From a checkpoint of a small mixture-of-experts model trained on Wikipedia.
Size: 10 layers, width 384, vocabulary 16384, 99.6M parameters.
Experts: 112 SwiGLU neurons an expert, 2 picks a token.
Training: a variant of Muon for the experts, 288M tokens.
Below are experts of layer 2 (counted from 0) of a mixture-of-experts language model. Rows are named router (the router's row for the expert), down (a neuron's output weights, with its number) and show model dimensions 0-127. Each number is 500 + 25 x the weight over its row's rms, rounded and kept within 0 to 999. Numbers have three digits each.
After each expert's rows: a language model's description of what the expert responds to. This comes from a sample of Wikipedia text that the model never trained on.

# expert 12
router:512492531449511522512496505519520483533492465524478482476457424530505498486512507551505465491489537460509469499508518513524443528479480504479517498504529512506496486495508527510493499504512561509558479533441510481470474477535463438473509501518525512454541530474505507479495532529541445524485549511535504543493480537523547554492482503501475530546505489487506496491481500503511477539490
down0:476502543510512534509529488505481495486514461513515513494494513502505472490490515533468552521501488518505541514494481512464494494510533489463503484476452528499491494513503477480485522483476511514526468521487494517492531465489488474478497497526448491511505518533520508477560524487531475463452522548479472524478520530512528526524495475495500454520509482499477524495468494489513504509508
down1:482513452487513487495463484517450518544490504462465476464439501471441489439491508481483458482513524492514494487497516523502496486501519498511517518510474485538550510529494527467512500481518503515465522473492463485528538506495496467542473527481471458492489500522527474476460542477572481503485476518504526507479498455499522508465516491473518471502497520523488482528519510491492482523532
down2:512492533483454517538486494478507509484467491480539484505508533528518504501495518493501483506510498514504529493517503509474474503501490540509446492521512518499516556491508473530513501482490544517448529474493511500474474524487505524512492511512466503461465507496494465530525499497530513482460507499520478514497478509488453518454506544515517460480514511465510480510551503471525499533479
down3:528512475492455509514490509470487520494491477546514477517511518521485525495539515534496512525554499520518502493477539535524519514482535514472504525488491473533542467515508499524513536485550523462480533496452506475474501494473464523474501503472538527536516497506512489469513492484511532488457474512465494510497470484521497518492461484463524469494471495514492490540509497500534491491477
Year and date starts. The century digits 19, 20 or 18 that begin years, and the space before a year after born dates, In, or table bars.

# expert 14
router:500559549461503485500451524479520540526501440485490487498526422505529494481503492509511485544521521486546474522507510536523499514506439470490516510481510486513510532507481493471460473506514525510529498519485518551500491506499463437495502516507542490485539483473484500495500514506500470495468515491481506526475501537528525541444508471492470483491484474453464516518488494528487474522486
down0:517489498500502528512479507449504527492491550514533470479450540528507487480521488474493528517528535502498556469511531504504500521517449489510488464501506518515511492459499513497505498516484482521537512509475549506486478492477527523506561460473502555460494493494426454537538535517466522521521469547500539553506514515507483533528522469472468485514557492494481521529500491544480526548483
down1:504474519503517553467551500506505492521488521521535507523496510475545504532495453496487528532523532527500538494528494519499546553434507486483531488479492501502489462544496495520466525514535498480513487490521537488529505534514553513562466488466470491501520494495491526525464507496483459518503470536516462540483537472508503518500460504510491477512502486503549494517492473503530544460466
down2:487524549506494437492517540528522527516508509496498504489514457507491490532462505539489537521476472483488484506496537524485475464475511523501523484493528505524450467515489482488446529473478464486515493516502487487508455539462529454479499506470476523500513495492433531542495514520475497439522495551441510487510485450481486483512515507503503480517463489474491524500470514481421525491509
down3:473508462470524461538474495511456522473514507533535454459489496499531518504462525495536536552519507530504530462501495490506506510523501526525518476474534472531526467496448556487539528526493481494514505484521483430505471545505522502492497519510485524525511529531515487534508488476482506498511474477505505500530528504492498545473556484476554442548529501474478503490469474469497517538530
List and line breaks. Line breaks, list dashes, table bars and heading equals signs ending lines in infobox-style lists, such as Preceded by / Succeeded by entries.

# expert 15
router:509505496457477489513486532521522528502503453478509488487506490516509490544544502510534493494493519476562476491502556507518536554496472484489543494515498506458516489440481531488501476451511515506500474557438555510509498514493465497504522497495537483458510531464550505485475512542507476512528531433492485533457443491498493527519503508504466496518478519507516513466493480493535475505458
down0:462493452523520492435526544506481491474480487477497465493481472525489520517543495501527521497544511473502517505484489519500474545501488488477507485519492476474519465545489523490467499521470527598500495544508521504482479516512541480507476525513498482471490502533447495470485470489496468515523509563514506492529517484553507478459518593533517522480477467538481518500480480493508511493546
down1:523513453496503503466506506494520468478469487531449502501504488506495514552522507513504495530484542509513486516500552464506509501515474528457473454506484447498515477500513533515433529467491514516519497513515501509499515490479488523505497482522481491521504503475457463548498466510489508535495489497470528517496492473476485498524482503486499492482495537554509468509456526502503505449519
down2:447496433491522511527561487513460483521549507504500482493479507484493496530447468482496453472511476523481535460514505505497511491478513500548460559511525499518528540495504469541483482512439535473514495493474502477450523464534508457498482541514489481459466532494473486489509487531471503477504473485514491481452516471495514491507500514503505524476499453511530526464494521532486479555479
down3:456487484512524468502444476484439488495512484521508478512495455515461490495448492478508532542516497520492533487469528519502482489459460518512465467508500511480531487495488510513506495461480467542499507517509489513491510518522480520511462510489496468494538472503473513522513493492485492478450490478520441495515477465521529452487549532530508501482503535510536468467505510514499488507495
Derivational suffixes. Word-ending suffix pieces that complete nouns and adjectives, such as -ment, -ation, -ical, -ism, -ized, plus building and construction.

# expert 5
router:537480545427508514502477525508481518465516459506497479477504467521494501481546461515522468483530492482534501487513535507533480509494518468506545494533489487466526506510505512511486510460495501493480512549477492515460479515482445450457514506474531495440567493458528505470466488535533494529520480482521489510442488536502552519509509528503502497515489518475497526516514495501538508521517
down0:527489500486537491495494490507464477501545463520502496505455532480504502472496507552528529488509452510474481528472542470504473502516489478505517554503511486520513495522486506491534545464468511504527510511454515453503480501479517551520470520508489490490526508512494498561497494486478486508507488492505507492512478471433505476536536532487489468503510500513510498472503473546501497455512
down1:516456540511514525479518498466501495505510522512506507511503517499497494495506493548522455527485487480482512499435485503468519456507500542458482476551495474551473466515504497489514480460502503529491518496455532506547541517542530509493488469475497484516497499494491484525498485483483507509522517501530487536504526508459505528536489520532511495490508499520457534507535451504462504537493
down2:512480499489544491535491438535546521458504497537480456519431459486509535506515476464489484521518502509497487510514531497515546500530532481524493521536522462502498501532498489505487490529512506543491511492454460483554485492487520515540476480497510533444491505535527517480515513475508483520428524527487511527508490466518495519493513515478491574515496506531493490447469516506510477494494
down3:517516519489450513481491497479505502490495512482491479469464487502460474515557467519462520451530481487520475496485503475508508485487532491473526464469510495504468490477486497498537502496482515472453501511505514526492499486507521474515499492569490489452469487496550520475461526497529470502480478539490524434504484481475527573527500467530453503460469504510556461500504492464494516476497
Plot narrative words. Words and sentence-ending periods in plot summaries about characters' relationships, such as girl, friend, tells, asked, and possessive 's.

# expert 4
router:511506515501525477484517516499559520531493477486483475482461474518480502502513529580547472504532509510541489506536499490533478515522472486504489514474507512492518522469514509468466463455532538497496432517433519558515550505490497503519494474523513509487524556505512543466454527487543484496501474445515473519495472545507533521468501463499492497557462507472478497535493492501520461534485
down0:541536493485501511467558519514481497510501488493512528520506491443513555489535511503492474513513492556484440497513525517505492526500502494529532526542553483461492527504467464472532458479473473508568483492491495465485510511542504468490513502447525501499478515457490479516502461539537494538542497522517478472535521506551478493455513504487506467462503513517541470454460486498499520494490
down1:470485463500547465528496476515459498488449485509507511453500459456472512495529482543560532493516534482541511491552507547523509535508489473494492480493500513480494530531502492485509491507480476519540508469510472484482451460542478498498493525495550503493528511476491509495477535509503509501494525487488499479510460549452529521537496555501501521516479459466472530518464495520531516478473
down2:483498509494499484464497493510434525515458534493505504516535513502480451486498517557454497486503441550519457434521477478515441543493522555532465489488545550504532512506504489478454491495470496533528496528489522478497497481486475516483504473535519479523488455468533518486561527458512502522496496515519500521519515465489469528487487468446536477480485499513496489517491533497506503476507
down3:465501480503515510454522501477540472469487538522477456482491506566464523519467469482490499523507519488496494533501534533535499453460455500505504485491533499459536474493460525509528484500506463491472493515474474503515518544518457507487452478519493506476496471489532507496450462521514469511478500430434470523528488503482505473459513484492484499507480452479496491500494530506545480462505
Sports teams and leagues. Words in sports text, such as team, season, League, football and coach, plus team-name pieces and venues in game-log tables like Beng(als), Yank(ees).

# expert 13
router:504517525476550492518484524533521493526483460500488451469510504509537470521518471532515504537518497477538502535528495522502493539523454482505530496490505500489500517473515531494488507496502499513561480567485491511469506515483485493456535515528535489486523547479526472474503550525515478549530538478516490538483484553514509522471494478494490519526472529477458529493507541486534451504486
down0:489502519527511483505489476483539543506557515503454529451537511478523484502477518479502478506545508481507519495516475472517519483502490511513451487457534471505474541505472477526476502441504487482483491532440489441485524527515493523480480508504500444502519462495534518544504511471494451548469467509507484489462489541507518474460453505539508529487522483488481528535491510489518469486510
down1:527438531556517490500519499537461464491472473494498533512510504503520480502491518505509513465488538527497488504534517498452520537477492508477473475479459472522503531518504481522516500458494513504493480498557492511517476531467489494474534478508523489517524482513491456512495477491518515493461431506514488503512510518501504465534517479480496494486525497526505514541496530520467535493511
down2:534471508543496479519508484508479457501494489545463527515489538448505522542488475508508504495477475533484473467478520512561554506500517525515546511523501506512476556500503498520518568484514511451563519488494474506473481545501480476542509509488474511486505486497525516499530465449486518497480536482483474469472468477518494467509456482538514493497486531518486453493496497476529520543511
down3:486487510469470489525502511517484539481475475471562473480475484495514539484522451538480487517503485498483490471508490518507533511507514489527516534496459469538518498550514477485481459511488499517524522525486492494483512498479478488439469475483491527508488496521494505487497460511483499515490460536486500540513479474487511545504470485494506517523520464492516520457505514507517516513451
Media and topic nouns. Common nouns for creative works and general topics after an article, such as film, album, episodes, series, book, music.

# expert 17
router:513544532472506486478535507517552512497507467506492492511506501535505503531524481543512488541508506466520489513501506465558513489504465459513476520477558461530496472489497479543490499508472489522545479489491487532478503515514504510502504478470494453477520562481523489525471520542506489527550506460498492504516521483540481538506484472502491496543469473476496523477443490501513480528481
down0:484469478530493527533488481521532452524532521471504492512482538449443489500513515496525452503462519446515503528485522473503527466485528495495495514451542528515502481500526504468498502507499461498486495491460506503558520513501520475491472497476491474532502513498521497509506519516467547508481474517484518500529540489504543438529486502454523501498480466571490519473489480508509538534461
down1:509492532480493522471549524534485493520510508499439509494487511535484492498492516509524528466498491465489527530531504512533473533511515497486529508516513492501467491502491490522495506556514513487504452503524535505513512502542511495501480511491506500477491514519492478462498495450527493507500513499533462492471539480502494495551550533570548456535518465498524487482492509467463541449525
down2:509521530537500490493473564528550473500492453466510481503458494511496509532475514501541528531495484528515494518499474521495505497533502500531514511517498520506512510482520501500528518513472519532521443455523485504495485479524472489516515519480522533515510481540499518533513519509487477509459481520494505488512494520480541524505454467501467487519510534519442506470496477504412497535532
down3:468517522475487517517417490497506526551449491469501504487474537471505488484505510451519504492528513515487503476466475465512472476495510498470507486549492539481516456483577513457471503477510522497465479498477496487511555549444497524481544541469483495475480512468478548512498482522506508497518511473474544563502519553499457501491498471468485496496510533515512507489529467516520476500515
European surname endings. Final pieces of Germanic and Scandinavian surnames and names, such as -er, -berg, -mann, -eck, -sson, after an initial capital letter.

# expert 6
router:507511519492482480486521475494506537495479469517488487486470462518516469512521530509480459511466528506505462521484542514525466509511493497511509498487513505515524503511467482524464459514512512493514490547494493484476524517488496468456524504483515489472551534474505480460477480538508477532486504511499505496469444510512506539513538493501481490492488505488444513489501491528471479503493
down0:510511514508478500481501495538482474511506515509560573492483490476504442480466495493441480510487539506464466511516541532496504502504508507460491492492487529468524497489459515451520471474472481495517513498522497477526532507488481497491486506473467512476505492490491446497478466570477537485505492499507503519428515463453487459479472544431539489472521442515491499495502449510481477493501
down1:513463509494485485485464480541509465516550544461498486506503475425523480506529494529454492504467555500492503520485496503510499498465475518461530494512501513485497511459517501494490503513549443494523447500491480526510500549496560452499497494500445509519542474518523479500521475493551546542471517566509513473535541523503487478516500516497473502491540483470497499472529490531533532474474
down2:486467516480463524492470513515526484479534489507471515468522483512480570496520524524463508523463514490530526521481505527537537499503519488533456512493503494452485479473508509438540466488476498465464510455472526534474545456487497490502528504512465512501493505511493529506495471468484526459497476489522444544509497496470504480481473523470457454543495482489523477492529503464510519511488
down3:552467524537553496485443495507535480484456522492492506529472507489515539505514510533509507502547527500476565512476510467500497465537526490485495474497482485527501481506519516498487473523547504518518477501492525518515490499465522492535474462537473530547509484499520513471529502495517484519517505518497527516471438447537475523523495562470484491517481515496512441503439518502515501476496
Capital letter word starts. Single capital or short word-initial pieces beginning names and words, like G in Grange or Gunn, F and C, plus unit abbreviations like kg and mi.

# expert 23
router:502514523467480492475501535494518534478528492467433474473482469490519485503471484528508476482493510470509457509514549483500511499510491489486470490471516484482473532488475513517471500532483507506486499533456524532451517486475468482505512518486526486502517482469558496469451522534502467555542504516503482555440506527489488515507549495528485486471500502495468513517490517517529484477492
down0:500475488468539482458553473507491469490479507518479500529458485518471488503469541417479534554534459510480493485513493505480480486453488510480516450467516497520519518485520489532503489486478490498481504499544493498495486487484466510462460516502511466494491490491495482482517530531524501495483497508498469543491491490503492492489510466519506506492491480523506508509486502496510476517518
down1:553488467513508511474488495497507473488494497480512496512483508516488506508541473377491523461501526478487511494499456521517502495500495506534497495496491521528514513524495505531502501478486516483493497523545481476551472458517559514475502513482513470500491512528481485491449517482489490500512499453510507540488524504510551504513462515480550496514519512513495487534494515491519482538519
down2:532488492479511494497564518480495500477537540478502492537515478484497469501494529505514504512521532460520502531486518469480482473488529541524502519500505510528490476505489544520505471479483500505489525540511549533534520487487466495496479472537537489544500473519516455502506484468526509522493531484493507531430507515497511502468456478494474515509516512557453510510490502506444527450534
down3:475501547553502525481523528531511492506485497463490495493486561537532508491539487521519490497548541526504486525523486470538512500487499482517461506476524482472506458538490497510485519491512517437523489519526513482515472477498572505500500519483509522510516470530527496504457511538469513538459499516487486501472493509505542542498528516476512487467500504558496502522492504472472453468541
Commas and conjunctions. Commas and clause-joining words such as and, but, or, however and although, including commas inside large numbers.

# expert 21
router:540479542432504493497487474509516505501484496497476501507490466531524496522514537513493479554508511478488506504513526497540502554481513509501516455507521519523512501519468497498450468493532491514523498540480538515494500481478530491498525491486543481446493507474540465501490522521537513511489500482534476487467479542553536522466522494452485489547471456477487457492417495538503507462509
down0:499538504461506491528485511493525542469520495533521525511485528487487514457525524552494512445489547501492503530510499527459516489500473517532537475507486531495506520516533507483520494496532502494484537492476493515518583522508477502487491512500492460517477487460522528526474518524484546493509520504467548500475541446486500515537489442489501470576510533482512488505522493476521500469493
down1:512484505424509481468483509492489503533497479501487490500498533502481469459512497501491452494543514509546497494476517493536531462533472556517488524463490538493543509525508539485527519505485509477498508492493500491517452508483545510499462478474485486499497517513491516538485497467465479519532497476481506480514516480486478493527477531535515507515473425524528504506469549502538533459515
down2:510505518455495476485481541514496530479558515514510515479477478524498535524473531551508468466480506486460527467499530514507531469509485518502486495445489507528475520482478490517536469498486500463515508516501510461519475475483516526509512534519481506508563522534497490514492469518488513489500520435474537464495548509489521475484542472482520495480513474475545524485500488473472470497542
down3:479538449527507507483508524494502535457520485539480490492502539504526509475531499534522505488494487521509515550512505525468512524507534524520488534501506497517484505498479494531494542516482517445500537503468504502504452516499471471540452488493453475482493469525453503521507500510495479507508475470498543508525460480539510491515499539520491510482525480463454475506500472536532438530491
Verbs and linking words. Main verbs and prepositions right after the subject, such as was, is, by, with, plus participles like used, based, located, published.

# expert 22
router:521489537502473500485476506538487486491520481480472495482452471526530492487514526525482489535514498452508483524498497494488503508471464468483478515502493482508543513509522493546467506482484562476530503515435512516475493520538494457493504498477508486491567499473527527487468510534523456531509543491541489522472464549532542516487526484515516499506438506514466499515519536500487494526486
down0:503514532492490495469460453467503495473526505481448502531517501502535465467500487445521472500493491509497519495507510529504485515473523488510502510512508471536458510455481494496534494498491490529510504502537494458510488463456518540489511485456461503471522482450485508513501483567503532524494489489512494489477451441460466484541500497492511476511507482530472483503500485509470497526509
down1:547474576489505511501483508504501498540513508478483527491473446483488504421501518544511501512514462504470482489476506495529462497494509493469485491562498477457487493505441486483521532476477499503547490530491500491514525522481506497528483498482471465515512486499476531467498531519501489522501524498471507493449476535498529496536486521513508483520478517544490515493531469456518452513458
down2:477509491518544508515493543478490503447481501494516541479509470490525479510531486477530530517536521485480535559513526523505478510498490486511510479454490536497507506493530465500481537505482476533508513524523510524529499509519495470484478506469486514414511495489511476488534482487476492493494513510466455517521500476497538492518523464492460523448514482516492493514537457504517542489500
down3:502498527510514551466480505549495511539489462482525522515495518519544515470491532495514564506474527520475535483464498524496497459492507511525514448542540483471494509504490503530493497531519481539517473498478515535513474535522505508499532507508489484460503523509509474497500489529557501507532489490511511510491465486516472514502442513530470486490483522521485485492501480455530512536533
Biography narrative words. Function words and verbs in biographies about birth, education and career, such as his, was, graduated with, received, born.

# expert 20
router:494539516463522504484512505557509501483478482521476483496451512509531528490529452534502501515507507471504483588489536492523532502515495450529506487513478527507492423519474503499471470503538566483533520525508550509509486482458510504522528489513531505501529481460550488504494548527526486507476536486491491539500475528539512508491489484484452479497518519526430525523501477548503443542463
down0:506532480509469473491516489474502457501467452529495494518532512477487514482471510503512504506509503491494523488452490493423528507463474465530498485509460503470490486511478474511488522490498501471506531476507530487479503492461464500486530562490518513522489512499481477488533458528505493519493489510482525500518443575460501524464536516499497474484481510541500474493516534482521508480509
down1:549475577483480485514455467510500473526535486482520515515484490502514489542501526625526521467469484452470473503461513463546510541471516472483509503498491511506523509496517484488472503495499514501526445514506464519505494466491479511462502528463454495436535518460505524487441514525488505529511505540470513483484489436522505506525493500554484493531510527474450488505505492480478458483513
down2:506514539516507489520527460515459502487497486505512512507507478475512522505472489450502513517500511552502475532506487477508484496514516547490477486517458509502543519504512502460497469515498522487530500512510482490470427518536445494504539515462509542484510496540499528516519507498501474553499546508525520506557504535505490538502496511547516442499457505487517477495497523489523509526527
down3:491503510495526508488498516525510483519488514506528484515520484486483446536489494438496525507472486486526487477536471497469522533452498530516479478442492507504466534495504493562484516527521490500504501509509497511488481475493484471518536516459512517468478547463478537430518502455495468435497478484484514495518538510473524508495495479513536546499422514456553530490540532499477501483492
Spanish/Romance name pieces. Word pieces and accented letters in Spanish, Italian and other Romance names, like Robred-o, Alcort-a, de los, é, ñ.

# expert 3
router:525493514489502497417500537535543530495511484474481556487497479510553489511523493538535502505504523536500439510516516504506487535533477489499520510511504489525552504528529505519447528501457510498505512511493505532482471512502506455482501510495574489513521481454531547473451526529528513515507530480540520501499493556520544494523521476430539508519449485444481507475498513537486475493518
down0:506490475524541447505477500569528461505521532526468506487498551511508500487455463489545510517470496478474488473499492471464474471496528460512539530498509481507513538470533470506477525528496463527523547526526495509473511465524496465496517465489476506508498493466486508465508512532458513498508482537491526533541510505486511495457542521488474468502461499505508481517476484475494479518475
down1:516544466497503482481489562480492497536478479498504509492541508464511502482530507511471485524499516489487509569530503545459463532445449490497500558500465537504467508451466499511508503508469505511521526531546483480497475499497471509480525463493466473493529502501479509463486500520481536505557478463517473481494487487528443517474479486491501514502525541491469464534461491520501499493485
down2:498526506509506553483523490506487500525517490496498478491520463502489487502503459502484471475509477485518505493543546545499495513479515510536510496494495516526521513528484542478523490493477541558499452498484427502481500504547524458509494505475515463462455516510483508477492492465516434481514494540468495521489533534498455531520506497475509539487490531560495480481513472502498511523497
down3:513472505464491501534508504467509522463486510513493462497451489478510490537509517525504534454515499490468465505505473530505507483554472497475528537505476450467535524572529426505501488520542510485483512482515502501486474521459507554514479513503517509492507504501480484456501501484506536506453479481485462474493465531507555470511525556507528466476463503509507512479492482522527495493507
Asian name syllables. Word pieces inside transliterated South and East Asian names and words, such as Kh, Hong, ai, ō, from Indian, Chinese and Thai contexts.

# expert 9
router:542530521484517467500500514522486549511493471475481515487460503516529502491563512539476493481516493503527481503567537508498477529496469424496521497488497469499505484497477510493456514512532527513525483493453525535515495526512474461502509480484537487474530501469530522493461512516500465533510491499475465518483501521505494537482492487513481485526438504514480488470489492557506526522472
down0:504456521534498500490511457510490516483510473546508476520514457525563472525512543486505496517483533512500500507516487475518539559473485546546538523500502503543491471560500513509451501466500510509469530486481473490447482503460492525515522504492458485519542499497512472520476488503518509476530493533477488522481521505484487473526546513482482482517516481490522534543508464471490510451490
down1:524540513520480492510487491475478482519482478448490516535489526478492498501528483445497506460476536479539502487479497504497512537483476503526530483474531509516529505520513492470500527516494521474497491570500532473489506514524526526494495509555455473494475508575468493472528521487487517465533563443439506526466494518491481490479519517525547507510554503491526480526531490497446480510508
down2:480492510449478510532512516522488452523490538496554529509514524478496521487508549520502506475536485460493520455496505499514458529497510481469530557497464522492466541469485527483500537520463442487502489501522530555491480545481473476459474462511469516521457465509513503495516475509495480452471531498501479519507484458480492533540523473548481550542508535506472498485494496495512507474489
down3:457496440544491507488457454503481526523504519477529499529516460508493516526515465477544477515491443498499532538501491491503501504512476470534497518489450514459527478542561534507512511494495458530472540473525541476449506496464515500477524500485497480486520465503507531480512521532516501472501504505489546545501480497495526518510524520449456550489526508512535473557494496494488489497499
Institution name words. Head nouns of organization names such as University, School, Army, Council and Institute, usually after the or National and before of.

# expert 7
router:518462532448483505475526548518501510485518531492517488488489446537560521515536534547510491530526484494520462547526559519495481527486455482547485505470524496487542459491487478549468510508523490481547490511494520521515509464470545512523518506486540490506544530455546481492451532516558492490511529461493489518491461486518533526506516534477474462501485497513495489509472538503489484468521
down0:469466492487511521476501437475484506512489490472471520520507546505471536506517511502440488531471500476507428485461529525539503494519487487468503490532500445481519490499507491501521516474516462480514506435434484524516514527505509533465556488543499521480482528504518496504481507512516487531506526506495451526491519543527523501497509497454485482528499507523482479500475530491529495536498
down1:525483540510484483510522517482470517479547523446522524552480543512499493525521497505481498497492522476535472491499543505452534486523486516528549525491489505507514507502511507479514512497508499526482512520477537491450461492484524489483454508513528485483475504488521520481484460483513517504482505489500521514489467536482506483537574567491497498512517543505481488525532493483511526445509
down2:499517478492553524493503531470497469536482519481543517485495505467529486477479513509499463466518476527479496486467522464528509505514519519475535454464500488512447448474479518517511524482498472511489493487527504542489481501504505480496493475523498529508467467505530501482514511522529478498538506467513553494533503519509507525476481481483505539547507528446508535514486489491488514513553
down3:517533515531512479499541508537531530498503464527512490496525522472520496484494516467452463455503530505489506461506453490454479472502515494487527524472504484493486525530480487520508532439505496527513458479496450521490506480498538459506509521498551481492490473490485494527496496506500460497507508555456524554479463507514486533499460550510551494528526494472512465515482465500506472538528
Space before numbers. Bare space tokens before numbers in tables, sports scores and dates, plus symbols like +, €, # and country codes such as NED.

# expert 0
router:511525552501494499460491533506509506479512442515533539523487470472525498509566461543495532511497485490521483527521568522498496479506461477469495516456515456491531494476487527481491492491535512486527500507459495489451518461500469484478515489505554476472503539497492541503467548517491470536532506458505457494505484548508503514476511534496523482490477473468452463503457525512487481497483
down0:489487489484503486494521488528535480497497485499500467500465573502516426507497525506476511487500524563521508532497505524527502499505494489501505468515459497516498570524501524440520525528494518553459475485487470468520539516447486498488473545509495497537511499521506471538535547517498473483496489572489463502487521494526471518528543519503491541518525480502498459502492503498482509487473
down1:470458459522505542530534551456502470534520469496532499522522487488566489519533490485498510501491491493493512457526443451470536496468465484524524436458479484437502502448469496523462499520496487503530485515487521508497508487514502481490501490511490492469527494507475506526474536519476491488466432514516513514567524535514456527494511485473498521475549466455475482495469469481501479514505
down2:470509519529530464499518533499490477549502516503484480561523495509516480511553547501488506479443490537479491492532525498467524491478517493496535510531539508513479475512509503527503527532551472507562513502488514489493494478538477519525506492528474497482512515488483480505468548470502509512510504507536518550522523506530489517499513509495487468461494440483485536491505511457485503520519
down3:496485488497498506513481515470501520520516482477505512501509489513489464532504510498541491451510483508500454509492536501492484486476473503503516473527495454504528493508506455543502539500499467523494480514519505477493486486543521519524533518484506474488528557477494500544484536534478514535488502517479484480494522513503512478533524528524513522518539503491497493509503505509517456499500
Numbers in data tables. Digits and values inside wiki tables and statistics, such as year endings after 20, vote counts, percentages, scores, and Yes/No cells.

# expert 11
router:523519545491476484509515513517489529461482487508470525495504461509537496546519533520548528511493505452527471521511508543496478511507501487474517511464494526509520495492513493496455467501506524506517465539456528491505513539510490490465522485530524487477493508500545523471460528504492483487497527502510480543506445506512532492512480466480515493488461462483482500435496513527494496486482
down0:526490494537520519524516456512484517489542462466516492518458474502512510501504493544504493521467508493528538503533483498485536471538513513529509451477493436523537546472520454469524514492509477514535449525505511475516485513486484478523513500487449490508488482510468516522519478505517505559453516525460477519483489488540490518483509491456507475508534466528517539471482512490487544485467
down1:481491512472479435465512487454512468495568485486515501465442460461514479466479533467503457520479513506508481522515460471501508477486524506515511533522468538480475476525544500479497514510519529452514503490456490468514503470533506473457505521496523500448519542549510479498531468489517487529511545466549528480496523510519448547523455526517500502514512504457486516502534493516488495479480
down2:527480502484568477542514529442491535409476517476542475566473469471503521494507536457521521501541525538505502527523487497549513467484498462492472503508527538513505508486512520506511466470515516496516442486517489520437481512482479531482508490522519537533482487498495505547518519542488515527494527510515484474458471482497500482454506481505525544487482476509522516540461505493502466492462
down3:512476472472468526512496493514535513460483464470517475515506536506504505498471525465486515496479483486498543482472512525486490468490487493497500499470550550515493486499469555527506490508497457482526483422491464469499502476523494479541507556482520472474504491479478515546498523519456481499524463503524490508517531493512507543507490513480508490515512509495492485521486499515535495471448
Sentence ends and statistics. Sentence-final periods and paragraph breaks, plus decimal points, % signs and table bars in census and election figures, e.g. households, /sq.

# expert 8
router:477490521483480481447499502492525552537509483511503510477506462495523503515478531538514512488495459454503438478501533509511508556519485463472504488504514429503514484503494502458507475489543485498517488509494495494489485523501500499508519486490497530499520521471503499462482515541539474501494488464511459521451447508529561518481543544522546502496459468483480472477486509525505479518457
down0:537505511495574532501485511539495517498513507474512498565474565514514508459520489537495502548476477522489515557489463523509484526520500494480522523519441510500496515504503496489509511499509525479519508534543493502485479485526506513477529457517481500504519494544487493437479508512469537491509522520486497499442500531497449527503530462534506480482475555506521471492489464458524511488515
down1:477490497546458494499482523478496520514539492512470480469507497503471521486511503519520497511497478474499500481540507479508541509512442498495488504500501521473503505468474510519508487504495523494488491481466417478575522454474479488514507487459506531470532509498512523520519520504469452467471444526503461502479483502481483520491519500503491467516455508498540473486563475510484513502558
down2:545482495510509475481487512513487548507512510490521485511472508524522467514463505481496464470518483498514505496532488512516480529499536509517492506507497524507524528499485531511530490493493502510515495509517484517476548519440556442501518486497528502492534505529510500503537514480489496474539491529535487513491523485516500468463522472480481492500498473479497505552474508542445506486497
down3:489496455460494471491486505530487491512517550549471498471486469517534495482533514492482523496479469482529463532514510456506472513491505480511501479452500456513502502543493531515504561500518489487488513517521507472541498465482487492545515493512481502548496498517473485491542493525479501487534493509525514453432479464525491503522506471502491546450488485544513474506489487491488492514515
Slavic/Central European name pieces. Word-internal pieces of Slavic, Hungarian, Baltic and Turkish names, like -ov, -ić, š, č, as in Lyubom-ir and Timiș-o-ara.

# expert 10
router:547515541489472498442484484484502524513531459488487518485485448530535441489508513561507522504501502477506467503475513491563477541502498507497502511483536518480491475502485467516466493496549513480512458505473543516493486459497498506498521518457529471520523537476507524498520513528506481515516534510499481541527473499523512501523520476514526534553491500481463510531499520480535473499483
down0:481488530514478514521514499521478503493493510499487494467508497517515509515492493458491462502505473500525476524516452457466499506461559524499480505497435537514530540468531504550521499472501494512523523545506509480512508515495495444492469498442520543488470477509492496538491543505503492550486526484506491511473498510475481514510500490543520490468449494504499482462552513503511496510506
down1:522498505502478487521486511499521504518509509529463519515578512521529556499553488517433493486472510539509445508528507483502488526489476460480512508523525525521474473488516531514537466514463504456448466489513481446461510479498493526498475499472493502539514518507526478566491446494485514531500504541456490521505515476463508479519471527499515496520492470483506507498517487491536519506529
down2:485537490497493519482475544486533573484520491466506532538451517494514479493487498523455470567498489497487526496518516488461478512490498499498503480479551439533501493494495528502506538526528498543453501456504492480469504518511500488517480517509477470514470493496528504504509492507487476511492538482483453490500503472465478491510517484487499493470524514451504512453452508502510492487530
down3:498481520484537505551492488519487479508472532494541537506491539495523517467478523523519490482488512495535516511486511499484483514514479471473488511515457522486531529525479482499477540521523500479462511481530529545476456518505494491483536461509478495495471519493484545508502508508515531511529474473545559540471493460524493480485484491496495500516515495526502489488498500508495497512546
Common nouns after articles. Lowercase nouns or word-starts right after the, a or and, such as species, race, bar, stage, and particles like de, al, l'.

# expert 19
router:512519543516453467481545522500470514483500463553492509529468492528558504507489517538473507527514470490530488538551523513522513559496458491486508554530551492490474478505473461493506465492541496447533440535491535483529479495502511464459487500512495511466500514486535511446468519505518518532528507474520507541507506524518465510459480519490540473529440470490487468516508520541494478474489
down0:529489499512498490492457513526490502469500523519494509481541498480479477465509473484527537493511506454473538525498480504447467503496521555476491500534494497456535495513511492453481484495476480483510535509511469534507500500489490509492512502526526562499514482470505475481505523482502519547503505520506484514501533479519509469482545534452479478470533563515518463548470497525523476497508
down1:461491505494489463533477512494541486508493470505484454482452475479453483554488472558548494495508504477483460498518514548495482524505485529513507502503518497490542489506500462490505499477530506509513524487462488507480488497480521512504509494536487524535501533528500504496461505502515448501520496512539475523501472539518543519451533497498513519521467531503516503502496502498557482523505
down2:524493514494481487465519507537507497510472509506506537490516485489510521502545530494483459516484480513454477468443494473501511494481506507512482524488532527505479499452531452505487448489450496495469490503474519499489463483497482545501496542459521474553430514526493506574538490467529502526517448474544492483526487479557492497495461501456523483514517489518505542454498468494478476481474
down3:475513487470513499488540474492480491516533488487491466499528516511456515541514484506507494546540478484480479508460546508578476451491508505481516509464497514511501516527501529477527493470485535489493459503505496533496486511507509478499442513518478499433492513488467508537519449517495461482478486468538467500500508499495501540515494536487527515555482537524515492492506511516565442479491
Infobox and coordinate fields. Coordinate symbols like ′, ″N, °, hidden BOM marks, and field words such as Location, Votes, Party and Coordinates in lists and tables.